{
  "n_layer": 20,
  "d_model": 512,
  "n_experts": 16,
  "experts_per_token": 2,
  "d_expert": 224,
  "d_shared_expert": 0,
  "activation": "gelu",
  "moe_layers": [2, 3, 4, 5, 6, 7, 8, 9, 10, 11, 12, 13, 14, 15, 16, 17, 18, 19],
  "router_score": "softmax",
  "normalize_top_k": true,
  "routed_scale": 1.0,
  "balance_loss": 0.00506,
  "balance_bias": false,
  "router_z_loss": 0.001,
  "init_std_router": 0.0177,
  "lr_router": 0.000597,
  "n_head": 6,
  "n_kv_head": 6,
  "head_dim": 64,
  "vocab_size": 37202,
  "norm": "rmsnorm",
  "norm_place": "pre",
  "norm_eps": 1e-05,
  "positions": "rope",
  "rope_base": 10000.0,
  "rope_fraction": 0.5,
  "qk_norm": false,
  "attn_scale": 0.125,
  "tie_embeddings": false,
  "parallel_block": false,
  "init": "trunc",
  "init_std_qkv": 0.0156,
  "init_std_o": 0.0,
  "init_std_up": 0.0156,
  "init_std_down": 0.0,
  "optimizer": "muon_variant",
  "lr": 0.00575,
  "lr_mult_o": 3.0,
  "lr_mult_up": 0.715,
  "beta1": 0.95,
  "lr_head": 0.00601,
  "grad_clip": 0.5,
  "warmup_steps": 200,
  "schedule": "wsd",
  "decay_fraction": 0.708,
  "decay_shape": "linear",
  "final_lr_fraction": 0.0,
  "batch_tokens": 131072,
  "seq_len": 768,
  "doc_mask": true,
  "train_tokens": 965200000,
  "steps": 7364,
  "dataset": "wikipedia_en"
}
Below are experts of layer 13 (counted from 0) of a mixture-of-experts language model. Rows are named router (the router's row for the expert), up (a neuron's input weights, with its number), down (a neuron's output weights, with its number) and show model dimensions 0-63. Each number is 128 + 24 x the weight over its row's rms, rounded and kept within 0 to 255.
After each expert's rows: "comes before" lists some tokens at least twice as common just after its tokens as in all text; "mostly gets" lists some tokens that are sent to it at least half of the time. This comes from a sample of Wikipedia text that the model never trained on. Tokens count by the router's weight.

# expert 9
router [123 169 110 149 125 126 141 132 111 153 140 101 110  95 117 122 100 100 100 136 115 157  98  91  99 124 154 137 113 154 133 123 115 161 102  90 136 138 166 145 113 139 146  93 166 107 213 117 143 115 124 129 162  99 140 123 172 104 143 107 131 156 120 116]
up0 [102 126 176 122 138 125 160 109 104 120 122  53 131 113 123 110  96 117 112 138 141 153 113  87  98 126 139  72 163 137 157 165 120 135 110 148 124 107 126 158 127 109 140 111 120 114 105 127 108 119 128 134 123 120 150 108 108 122 113 125  93 103 133 134]
down0 [148 152 141 103 107  55 139 139 136 126 121  91 126 101 130 114 165 107 147 149 147 148 146 102  94 161 146 143 153 109 129 146 110 120 114 171 114 128 145  84 116 141 155 172 109 114 143 150 122 131 105 131 113 145 115 106 144  93  97 165 105 165  85 143]
up1 [141  99 106 127 127  99 107 113 142 120 148 118 138 106 121 126 136  90 140 114 126 133 103  58 113 126 113 126 112 184 113 148  92 131 120 164 121 107 173 132 152 121 124 132 139 102 145 118 173  86 129 109 115 102 150 137 100 140 140 108 161 127 124 153]
down1 [143 121 117 141 111 136 155 142 154  92 110 127 107 145 153 117 107 125 128 136 128 136 125 114 100 121 127  66 169 135 120 147 121  84 114  87 119  98 122 140 132 133 162 160 116 139  95 135  94 129 131 104 141 106 114 115 132 157 164 166 121  99 118 126]
up2 [112 161 129  85 129 155 149 159 107 155  94 143 125 185  84 110 152 131 135 117 160 158 127 147 159 146 151 138 122 143 144  95 146 115 148 100 107  94 126 144  79 152 152  95 118 125 136 112 141 136 113 160  63  94 124 119 146 154 144 129 125 103 137 123]
down2 [109 162 121 145 115 114 133 128 167 114  89 142 149 117 134 178 146 122  63 151 125 165 162 127 129 128  84 165 100 150 138 105 162 156 112 158 142 113 160 148  98  94 145 144 124 154 108 138 120 181 120 119 126 151 170 148 125  94 105 115  92 132 139 123]
up3 [116 121 145 120 135 116 140 119 127 170 184 133 165 126 124 101 124 132 147 112 130 134 125 118 118  96 130  91 125 132 167 117 126 132 180 131 112 130 128 167 103 110 163 149 133 132 127 125 117 127 123 133 113 128 100 141 150 107 133 151 121 161 144 140]
down3 [140 111 115 142  83  98  91 120 108 114 151 123 119 115 159 146 161 109 113  44 163  85 167 137 139 122 104  81 149 149 147 183 112 141  99 117 123 154  78 145 153  99 127 153  88 136 131 119 154 141 150  85 141 156  75 178 118 123 144 184  93 161 128 162]
comes before: "1", "201", "2", "0", "200", "3"
mostly gets: " ", " $", "_{", " et", " pro", "+,"

# expert 6
router [103 149 108 143 138 133 120 131 126 131  98 145 129 113 138 145 151 106 120 150 107 145 100 137 107 125 123 127 109 120  92 125 131 153 164 157 134 113 144 114 133 151 130 126 127  66 106 116 114 127 161 168 149 155 145 109 124  93 119  69  77 137 132 152]
up0 [149 118 116 115 118 133 121 115 104 137  76 160  74 112 177 135  89 139 127 130  86 144 121 114 107 143  64  73 101 162 128 149 127 133 101 139  72 134 140 154 147 140 147 141 185 107 138 114 110 135 115 103 137 106 119 140 133 126 131 117 132 148 134  92]
down0 [147 162 142 131 141 162 109 159 166  98 108  99  95 129 152  96 111 132 129 132 151 122 130 143 119 146 112 146 119 183 139 131 121 127 109 140 156 147 122 140 116 142 165  87 183 152 150 160  88 130 140 140 125 138 154  99 110  89 141  91 147 153 112 109]
up1 [156 130 109 138 159  86 106 118  99 112 136 144 106 120 112 145 126 157 131 119 113 165  92 110 128 116 139 139  90 142 141 144 144 163 130 139 148 112 147 111 148 129 131 162 122  73 133 139 106 161 149 126 118 132 133 141 109 132  74 146 137 156 140 135]
down1 [145 117 105 124 100  92 128 120 159 124  97 151 114 152 119 130 152 146 153 131 108  99 107 138 165 164 126 111  52 144 138 116 121 148 108  95 146 122 105 129 137 142 117 168  79 101 148 122  98 169 116 142 123 108  87 110 158 156 138 149 141 123 106 119]
up2 [122 134 106 150 118 123 120 109 146 120 121 143 163 138 127 102 131 119 144 124 128 112 104 145 131  99 145 113 121 143 146 117 125 152 136 140 119 121 142 193 163 134  91  93 126 101 120 139 112 116 131  87 197 123  84 122 107  72 120  94  60 158 117 132]
down2 [ 93 134  80 136 106 138 115 114 117 137 108 105 131 112 144 109 142 136 132 115 146 106 139 153 145 117 115  89 151 107 110 186 128 126 119 137 111  84 135 131 162  81 112  96 101 147 128 143 110 159 165 159 129  98 143 110 130 118 114 158 116  84 141 183]
up3 [172 124 114 145 157 144 123 122 139 105 159 142 158 151 129  80  98 129 116 156 122 105 145 107 127 104 150 115 139 139  83 121  91 159  79 120 113 140 143 139 163 136  78 152 142 146 123 121 125 183 142 127 124 139  84 145 131 144 104 126 120 168 130 128]
down3 [101 117 112  67 118 125 128 126 112 136 127 136 122 157 129 109 169 128 120 136 130 119  95 137 168 143 186 129  81 104  94 128 114  69 123 129 122 128 166 112 128 133 149 143  85 115 192  96 143 188 136 127 130 147  96 123 127 145 129 126 144 153 126 130]
comes before: " ", " —", " +", " −", "'s", " ."
mostly gets: " —;", "″W", " |", " Smith", "ff", " Johnson"

# expert 14
router [116 156 125 135 114 100 136 128 137 126 110 112  81 120 109 109 138 134 108 141 128 149  98 146 109 129 146 126  84 113 146 111  78 126 119 132 120 125 149 133  87 121 164  77  94  98 130 140 159 129 180 113 132 124 123 147 145 109 159  87 115 151 162 155]
up0 [ 90 140 146 109 147 113 136 152 155 112  87 148 120 103  94 112 128 146 131 156 149 124 132 106 107 151 154 138 111  86 151 161 114 127 140 104 132 131 125 153 104  99 119  77 126 139 164 119 133 132 160 128 114 110 149 165 125 128 127 105 140 155 136 168]
down0 [106 154  93 112 114 110  91 135 114 152 138 103 139 145 166 101 132 149 100  87 138 173  77 150 128 131 161 178 165 160 157 141 187 159 134 152 109 132 154  85 103 159 138 106 114 105  62 128 150 106 136 173  89 136  88 132 110 143 124 127 101 153 111 113]
up1 [126 158 134 138 131 128  91 136 127 137 148 142  95  82 118 150 113 128  91 137 151 148 133 150 123 124 112 116 135 156 148 184  86 122 141 127 136 117 146 138  98  91  96 135  83 137 132 140 149  73 107 135 124  99 127 136 112 134 132 107  67  95 143 130]
down1 [132 137 132 123 158 212 123 121 130 156 140 122 100 107 146 131 128  80 186 163 110 102 141  80  90 135 179 162 156 121 115  95 144 121 175 139 128 147 119 157 132 118 141  70  90 105 107 139 108 136 109 100 145 132 119 117 104 116  91 165 141 128 126 137]
up2 [110 117 133  94 121 126 159  96 151 157 107 123 146 105 167 120  95 102 145 137 134 131 134 148  88 142  93 135 113 121 147 191  69 107 129 128 141 134 139 136 102 110 128 136 146 140 132 127 128 123 152  88 185  93 167 114 143 135 122 147 134 117  92 125]
down2 [ 82  99 109 143 139 174 165 152  94 127 129 138 122 119 157 120 126 170 130 121 144 155 130 103 151 169 144 164 140 152 155  93 125 158 146 130  91 124 170 124 159 135 121 125 119 144 121 148 122 164 107  99 131 127 173 177 127 119  88 108 146 119 123 129]
up3 [142 123 112 124 147 128 178 153 126 138 109  89 127 106 150  93 124 103 100 176 196  76 144 123  77 116  92 136 107 101 173 133 149 153 113 141 123 133 116 103 149  91 123 135 103 148 169 109 121 141 103 124 128 123 159 117 107 149 137 133 165  66 141 153]
down3 [122 168 125 156 111 171 140 114 139 130 107  99 151 162 137 112  92 183  96 126 105 124 125 116 184 115 110 145 121 141  87 128 137 126  88 141 163 163 165 126 117 127  93 105 152 148 133 178 136 126 115 137 106 146 147 112 103 163 111 115 124 115 135 137]
comes before: " |", ".", "–", " |\n", ";", "%"
mostly gets: " million", " four", " five", " six", " three", " mm"

# expert 12
router [ 75 145  92 107 130 126 119 116 162 160 150  96 127 130 127 104 151 158 163 145 133 128  74  88  97 170 167 126 123 161 132 104 141 151 171 143 157 139 101 121 135 100 125 127 104 108 154 142 127 110 120 117 103 149 146  78 149 103 108 103 109 123 205 159]
up0 [159 128 109 122 146 136 127 199  72 129 104 126 108 144 118 172 123 122 117 117 159 144  87  87 137  74 132 131 148 102 105 128 139 147 109 129 135 109 133 143  85 189 115 164 122  88 160 106 132 106 121 152  80 153  92 157 152 140 115 108 128 114 133 117]
down0 [144 101 119 142  80  87 158 123 134 145 117 145 148 101 124 131 112 120 125 139 135 157 115 149  83 135 139 139 117 139 109 154  87 143 103 167 148 144 108 130 105 108 121 156 101 107  85 125 158  97 140 148 144 125 202 153 106 129 134  72  87 129 107 116]
up1 [128 111 101  81 126 174 133 125 164 169 125 129  98 140  73 108 153 101 133 144 139 114 146 127 130 171 135  89 109 136 121 125 131 150 135 145 134 107 122 153 131 138  93 120  70  95 114 144 104 124  78 128 125 182 102 118 146 126 152 116 112 135 111 122]
down1 [123 141 122 105 110 125 115 187 146 129 140 129 145  96 174 152 157 142 158 117 142 159 130 145 128 128 108 146 142 153 114 152 105 104  72 116 106 133 185 149 139  95 162 119 153 156 106 121 126 116 132 129 145 111 128 109 119 132 145 126 115 123 138 146]
up2 [ 86 122 143 116 144 129 110 104 125 102 151 109 143 101 158 122 117 143 110 125 115 171 199 142 143 157 182 132 120 150 123 164 176 103 140  95 192 105 124 132  81 110 136 163  65 127 156 126 126 144  97 121 111 133 129 109 141 109  75 126  96 112 128 120]
down2 [102 107 136 120 121 112  76 108 125 143 125 146 148 122 110 115 113 119 107 151 112 145 125 128 125 112 125 108 182 129 135 136 155 140  96 127 108 123 141 108 137  74 149 129 122 123  82 129 159 106 114 162 104 179  97 128 111 140 136 118 117 194 126 157]
up3 [ 72 135 118  73 140 131 137 140  94 112 181  86 107  98 123 120 139  97 117 109 143 145 155 101  98 120 105  92 128 130 114 141 156 101 122 119 127 120 173 134 116 131 107 118 150 174 108 152 147 116 108 111 133 138 121  75 127 102  97 105 104 107 105 128]
down3 [103 136 110 118 112 142 129 106 121 161 147 149 104 166 117  96 125 154 111 115 108  91 132 119 163 109 119 117 162 137 118 142 138 141 134  74 139 121  90 128 134  93 137 103 104 111 146 114 120 153 127 146 127 153 124 134 139 149  97 117 107 118 116 129]
comes before: " |", "–", ")", ")\n", "),", " \""
mostly gets: ":", " century", "–present", " well", " north", " east"

# expert 0
router [153 135  94 142 127 129 137 115 113 169 112 115 134 105 129 135 100 123  92 143 143 129  66 111 105 111 100 156 101  90  91 157 141 142 148 147  71 115 125 159 122 136 150 148 152 142  83 115 150 102 119 136 135 157 113 105 132 116  78 146  98 122 148 149]
up0 [130 151 129 112 133 130 131 119 141 164 116  92 110  94 119 144 130 135 100 113 146 127 111 113 131 101  86 125 169 115 101 110 135 152 124 125 130 124 141 148 136  86 124 151 156 125 131 126 128 130 110 120 168 107 109 122 165 146 121 114 105 156 126 138]
down0 [135 115 132 146 115 174  97 135 121 117 131 141 129 132 148  95 134 109 125 144 106 104 114 113  95 107 167 112 142 125 151 206  85 123  85 145  87  91 119 143 136 168 108 122 167 100  99 147 117 136 164  98 158 103  98  91 129 112 143  88 120 115 130 154]
up1 [ 96 154 111 149 150 124 134 119 133 133 172 126  93  97 131 128  99 177 132 152 108 116 110 137 133 140 117  94 105 151 164 156 177  99 110 131 130 129 136 158 111  92 122 172  86 162 156 151 102 136 163  95 104 172 152 158 138 125 125 144 153 124 105 103]
down1 [106 158 122 130 134 130  80 146 138 144 115 144 116 137 129 135  68 133 138 135 131 101  93 141 142 127 171 137 154 107 188 135  87 113  94 111 122 140 128 117  99 132  98 156 140 139 140 133  91 158 153 163 149 110 121  95 149 179 148 148  98 101 111 105]
up2 [110  72 156 106 102 135 170 116 151 164  89 130  67 132 109 150 122 114 121 140 143 127 110 115 118 140  97 119 106 127 118 124 121 152 154 103 146 153 113 150 144 131 129 105 126 143 145 131 145 130 115 121 106 138 139  64 161 129 123 117 113 124 120 155]
down2 [148 138 117 120  76 158 147 124  96  80 126 115 149 119 190 128 136 112 143  94 110 104 161 126 186 146 100 123 127 137 126 142 128 124  82 134 124 160 123 125 110 127 101 118 101 115  97 146 110 132 154 142 142 111 107 121 150 116 131 120 164 137 141 135]
up3 [ 92 139  99 122 135 114 109 160 153 131 111 132 122 147 115 154 102 124 171 160 149 128 164 116  78 110 108  84 115 131 105 116 125 158 122 129 149 154  96 104 116 102 153 134 113 146  83 144 156 109 155 136 143 127 142 122 121 107 133 126 120 163 183 151]
down3 [146 123 145 116 139 141  93 118 112 146 124 141 120 153 142 150 126 129 131 139 136  90 153 132 110 114 128 122  93 151 153 106 130 130 147 140 146  97 150 155 106 138 161 164  97 154  83 107 140 136 142 176 170 112 156 128 123 146 150 142 106 103 128 116]
comes before: ":", "-", " The", "\n", " In", " He"
mostly gets: " S", ").", " .", "\".", ".\"", "."

# expert 3
router [127 132 115 145 158 128 153 149 140 149 110 137 131 111 126 130 117 135 105 119 143 178 124 119 100 153 167 116 119  89 138 130 176 178 102 152 146  95 155 123 124 120 145  92 115 104 158  83 129 137 135 142  87 116 141 108 163 122 104 122  72 193 119 121]
up0 [109 113 146 146 143 135 154 138 125 175 133  83 109 124 109 187 159 103 148 147 136 146  72 154  98 166 107 137 115 110 178  99 155 104 114 165 142 145 124 156 134 125 135 116 110 128 160  96 134 144 138 135 167 119 122 147 117 142 162 154 161 149 113 142]
down0 [120 109 139  77 136 111 119 111 131 150 142 148 130 117 151  80 121 159 154 135 130 127 156 120 149 108 156 109 151 164 130 134 138 159 122 151 133 150  86 127 101 150 133 114 111 173 120 127  69 179 117 131 130 117 136 125 145 159 140 142 115 134 126 111]
up1 [131 110 133 181 132 143 145  87 124  68 116 178 146 107  98 152  99 149 114 140 149 131 168  78 167 101 192 133 149 140 139 106 137 140 160 155  97  86 138  92 129 112 181 140 150 127 101 108 110 116 108 178 169 130 124 161 149 120 129 101 159 147 132  98]
down1 [115 123 130  84 147 151 136 152 142 148 128 112  93 145 191 142 108  92 110  73  70 156 172 157 109  99 134 138 109 111 127 154 145 185 116 147 107 119 102  92 124 140 167  95  81 153  80 139 106 120 102 130 142 130 152 101 117 126 134 137 138 144 139 156]
up2 [ 93 145  60 104 129 124 176 158 120  97 139 127  96 139 140 134 144 161 121 156 150 149 138 167 138 135 118 144 123 142 173 135 152 125 108 134  96 140 170 112 108 157 115  81 125 146 164  71 172 112 145  96  98 112 131 163  69 183  94 126 110 135  99 132]
down2 [134 133 119 122 161 149 130 131 100 128  99 129 141 157 125  84 119 160 149 108 132 118  98 132  96 153 113 141 141 115 208 151 159 129 190 162 115  95 139 152 109 145 123 129 103 100 141 100  88 147 167 157 117 109 135 152 140  79 148 152 146 101 131 111]
up3 [162 103 166 121 138 106 108 100 115 140  72 115 136  96 163 105 166 128 127 136 143 154 147  75 132 146 125 111 133 120 141 110 146 139 120 127 130  88 116 131 139 100  95 123 147 130 157 125 115 154 137 157 159 111 125  99 161 155 131 139 166 154  87 141]
down3 [136 162 142 106 120 131 150 141 149  95 138 133 153 102 120 134 119 120 129 151 103 123 128 104 151 106 108 112 151 125 151  99  94 134  97 116 150  99 151 138 102 137 117 124 128 128 124 113 123 150 143 107 122 107 178 126 121 130 119 148  80 129 130 137]
comes before: "|", "-", "==", "The", ".", "In"
mostly gets: " \"", " |\n", " R", ".\n\n", " (", " J"

# expert 8
router [117 131 133 100 156 140 136 161 185 137 128 138 122 114 124 153 121 111 127 128 129 136 108 138  80 140 154 151 143 128 174 159 142 150 104 130 132 108 150 149  71  85 150 117 160 107 140 153 129 142 129 165 149 134 136 133 133 154 107 101  95 147 116 184]
up0 [128 133 135 115 137 108  98 146 109 170  94 153 147 151  96 120 135 123 112 116 115  98  92  89  82 134 163 173 123 114  93 125 190 102 120 125 130 102 150 118 112 142 153 136 172 149 135 170 120 110 142 125 148 171 157 117 143 139 119 139 126 124 143  94]
down0 [ 97 161 139 118 109 114 133 115 162  95 134 176  90 151 116 113 159 139  84 124 104 184  92 115 145 166 143 166 152 125 104 140  94 125  95 133 183 126 102 104 140  90 126 141 137 134  90 131 153 102 115 110 151 127  96 134 104 126 137 130 136 148 135  97]
up1 [133 137 136 129 129 156 149 164 133 160 175 135 124 117 119 140 120 162  94 145 137 148 118 165  80  80 143 131 121 106 123 104 112 127 128 113 177 110 127 131 140  88 144 111 123 151 180 120 120 128 107 108  83  83 116 166 137 113 123 150 140 136 136 133]
down1 [142 184 142 129 137 112 145 136 142  76 135 149 124 109 132 158 139 121 171 107 127 118 113 123 132 126 115 138 106 135 129 121 124 120 134 144 125  88 153 120 127 160 116 149 119 156 113 134  82 149 128 137 152 115 147 135 119 135 109  82 122 149 124 123]
up2 [125 124  73  82 146  89  98 152 148  95 139 121 116 129 153 151 154 123 132 125 132 174 156 126 119  85 106 115 150 145 125  81 143 128 145 136 125 123 132 112 109 122 168 167 169 155 124 176 125 163 132 141  88 160 143 111 110 160 159 118 128 124 196 161]
down2 [100 123 134  95 118 127 141 104 117 142 142 167 137 152 128 150 102 114 125  88 122 113 142 128 132  94 174  95 157  97 139 147 135 131 112 118 123  90 112 141 149 135  98 128 124 125 141 157  81 151 120 138 134 156 119 157 145 101 141 162 114 117 136  91]
up3 [111 100 128 133 131 123 118 157 177 136 138 153 123 132  73 109 167  98 118 128 133 127 144 133 105 105 134 122 129 134 134 154 159 125 147 117 115  96 156  95 124 132 142 113  98 134 136 122  86 175 118 145 124 137 138  96 140 140 112 128 110 145 149 156]
down3 [140  99 106  71 128 100 118  97 142 134 142 115 156 117 124 135 113 133 104 143  85 130 128 152 134 128 160  96 156  97 140  86 159 103 100 106 137 148 158 133 166 182  75 121 123 101 122 119 119 176 117 101 116 124  52 133 113 118 146 101 107  95 106 143]
comes before: " the", " be", " a", " \"", " have", " his"
mostly gets: " would", " under", " can", " may", " to", " could"

# expert 10
router [116 125  89 122 112 133 146 117 127 174 150  69 120  91 122 153 146 121 137 163 144 168  91 121 103 147 153 124  76 129 124 121 101 133 135 131 100  87 147 148 128 116 126 112 188  66 130 151 140 123 152 138 118 117 133 127 110 117 108 114 145 133 163 188]
up0 [ 66 151  92 141 134 125 169 129 141 141 127 141 133 121  93 129 127 113 103 144 148 213 147 105 146  83 134 111 159 147  76  69 109 153 139 130 109 124 124 109 137 153  94  93 128 146 117 147 112  96 126 117 144 127 123 126 135 175 112 161 106  91 121  96]
down0 [125 124 144 115 156 132 110 140 143 113 139  95 119 126 138 129 101 139 100 108 140 142 134 162 130 143 143 119 154 114 132  88 118 121 159 124 137 114 148 117 146 107  95 141 146 133 142 132 124 118  85 129  92 127 159 112 116 147 126 122 131  99 152 108]
up1 [117 109 158 131 146 108 132 129  92 160 109 108 113 123  98 140 107 124  99  91 110 118 132 132  98 129 134 110 122 151 163 129 110 119 142 110 122  91 124 173 143 111 142 111 118 121 129 112 110 154 182 110 130 120 136 129 145  94 172 104 162 111  87 114]
down1 [133 139 140 163 144 103 155 142 121 193 124 141 131 136 110 125 127 115 138 120 121 153 118 166 133 122 144 141 144 155 121 126 146  94 159 116 132 113 147 122 109  68 137 105 155 137 127 109 105 131 108 131 137  67 157 123 158 144 125  98 132 103 141 155]
up2 [131 118  99 144 128 141  89 146 157 119 132  64  92 117 177 159 127  91 122 126 169 165 137 125 129 131 100 125 127 130 117 164 120  98 119 119 133 108 152 125 137 131 121 117  77 150 138 124 100 112 161 142 145 120 147 136 137 130 114 153 145 159 110 143]
down2 [103 138 114 121 130  87 100 143 124 149 145 167 113 133 125 129 119 101 138 134 241 121 131 134 139 156 134 124  84 113 156 104 127 138 101 130  79 120 118 140 129 116 124 123 159 149 104 128 101  94  98 143 141 101 161 121 135 156 160 135 205 148 118 135]
up3 [110 113 154 135 108 136 115 137 117 124 129 166 125 103 146 140 167 160  98 128 142 156 110 180 121  94 147 133 131 128 129 152 180 197 117 131 129 132 155 136  82 142 113 116  59 125  89 129 130  96 111 173 136  78 126 128 123 119 125 125 121 118 120 123]
down3 [117 147 116  96  94 148 167  93 161 118 126 127  98  90 147 140  89 134 145 132 102 114 127  82 134 108 119 122 111 101 105 148 156 116 150 104 125 164 134 137 135 122 173 124 141 122 201 121 119 186 138 105 120 144 121 154 174 125 107 124  99 125 115 180]
comes before: " of", ",", ".", " and", " in", ".\n\n"
mostly gets: " song", " life", " game", " area", " government", " book"

# expert 4
router [133 110 118 126 147 173 138 148 106 145 149 121  80 135 110 120 143 108 114 145 162 142 104 105 165 105 129 147 126 113 127 132 146 114  92 119  86 112  99 118 139 105 160  85 141  89 124  94 121 152 163 137 119 133 107 134 110  88  95 136 129 148 127 150]
up0 [159 137 115 143 157 154 110 135 129  86 159  93 126 109 167 119 124 122 130 168 107 144 126 120 149 131 108 132 155 134 132 141 150 124  92 149 164  99 136 109 112 144 133 147 138 155 116  98 144 146 156 112 118 127 120 135 109  96 130 158  92 144 101 122]
down0 [112 143 169 129 138 100 122 150 142 145 163 132 133 124 145 170 113 158 132 109  89 144 169 139 157 113 114 119 150  93 124 124 102 112 118 122 167 149  90 144 135 122  58  91  99 121 101 145 125 109  97 111 137 101 111  87 132 151  91 129 113 142 123 109]
up1 [ 78  98 110 141 138 145 139 117 141 149 190 125  39 135 129 121 115 114  92 138 150 136 101 113 149 145  53  92 140 150 119 139  94 119 114 132 147 113 164 101 159 129 115 116 114 119 118 126 143 114 156 115 121 157 147 128 118 122 142 147 134  95 144 124]
down1 [116 100 128 161 123 111  88  87 138 153 113 126 137 126 136 101 126 193 107  94 123 134 143 132 153 165 118  99 115 153 113 102 129 171 119 140 136 122 146 175 131 117 103  85 121 139 123  95 105 131 137 129 146 126 120 140  81 103 150 136 110  86 149 150]
up2 [109 142  92  96 157  94 139 144 162 124 123 129 131 158 103 106  83 142 120  88  99 115 120 113 128 132 150 111 123 125  74 121 134 123 116 142 146  76 102 131 120 146 192 102  91 167 127 135 106 155 144 161 148 149 130 133 182  75 107 170 151 154 111 133]
down2 [ 79 120 151 114 117 179 178  91 140 130 114 114 144 152 151 141 107 162 168 150 122  92 131 101  98 128 133 104  98 116 138 125 103 131 142 141 122 123 122 111 107 132 118 146 146  92 118 114 115 121 184 101 143 145 130 145 126 145 109 110 114 136 107 119]
up3 [ 99 142 123 120  94 158 125 134 119 138 179 112  85  99  68 154 129 156 140 100 147 137 116 145 181 155 122 123  88 151 130 121 116 144 100 137 122 139 136 128  70 156 148 149 125 132 173 138  94 155 136 110 114 144 124 167 150  85 141 109 175 151 104 149]
down3 [ 98 112 131 108 132 161 117 156 165 134 108 151 108 114 146 114 124 158 141 150 113 119 154 153 120  96 110 126 157 137 139 154 121 124 131 152 135 138 140 152 127 136 147  95 164 103 126 129 149 158 170 118 129 155 160  99 140 123 124 167 126 130 106 145]
comes before: " the", " was", " a", " that", " it", " is"
mostly gets: " who", " which", " they", " she", " when", " where"

# expert 13
router [132 104 135 142 135 152 172 129 168 155 103  75 141  82  97 136 141 165 111 133 103 120  88 117  94 122 155 132  93 135 118 139 156 141 123 152 124 130 133 112 127 153 138 124 128 104 152  87 157 128 139 119  96 154 121 169 128 121 132 145 149 145 121 121]
up0 [105 123 142 134  68 143 129 130 118 155 146 165 138 109 112 177 154 138 122 141 106 135 101 106  95 143 136 102 117 134 133 135 159 134 112 135 156 125 118 144 143 100 132 127  76 123 130 145 111 113 122 133 153 101 149 132 106 114  96 167 141 103 110 162]
down0 [147 144 146 134 148  58 110 146 119 156 168 131 168 158 153 126 141 136 111 151 106  86 143 134 139 137 105 114  99  94 128 118 141 163  99 161 108 147 151 156 146 121 113 129 139 124  76 118 139 140  96 117 115 156 138 124 142  99  95 144 136 119 136  79]
up1 [122 145 138 139 124 142  90 112 139 118  99  96 131 133 120 119 143 144  74  99 151 116 159 149 129 121 116 125 148 139 131 142 151 117 130 141 103 140 135 180 109 137 125 110 143 131 129 161 123 126 126 111 135 145 141 111 141 125 108  98 137 122 129 123]
down1 [126 167 120 136 106  99 131 134  78 160 103 105 137  94 118  84 127 194 110 137 144  97 164  97 141 137  89 130 146 145 128 101 159 127 140 117 133 146 124 101 135 139 137 142 156 151 101 139 119 115 136 149 102 131 161 143 138 143 147  96 117 125 173 144]
up2 [144 107 112 128 121 140 132 124 137 135 134 122 116 132 144 102 150 110 116  97 131 138 108 105 165 116 116 121 115 118 167 116 176 138 152 140 158 172 160 123 138  78 149 113 125 153 135 142 132 119 144 132  98 164 118 102  94 139  64 209 115 101 161  83]
down2 [129  92 143 145 139  88  96  90 115 136 112 116 133 102 136 100 146 111 132 121 145 132  99 124 131 121 125 135 152 156 117  67 177 134 137 148 129 130 124 139 161 220 101 116 150 125 125  95 113  87  84 136 124 152 144  92  91 131 122 137  89 111 170  86]
up3 [133 138 174 131 124 136 165 109 122 123 151 109  88 164 139 131 125 148 115 120  89 122 106 142 106 141 162 127  85 136 107 161  95 130 113 127  99  93 165 142 162 131 122 105 127 115 168  86 157 161 101 151  99 104 118 136 156 142 168 161  86 110 119 153]
down3 [117 118 139 151 123 130 107 152 101 105 123 140 146 128 170  90 134 120 148 172 132 142 118 121 110 135 141 132 107 113 169 108 146  96 102 152 136  93 137 126 155 124 106 170  95  93 119 133 125 117  92 115 137  94 106 113 154 145 134  85 105 128 137 148]
comes before: " ", " the", ",", " of", " November", " March"
mostly gets: " November", " January", " April", " October", " September", " December"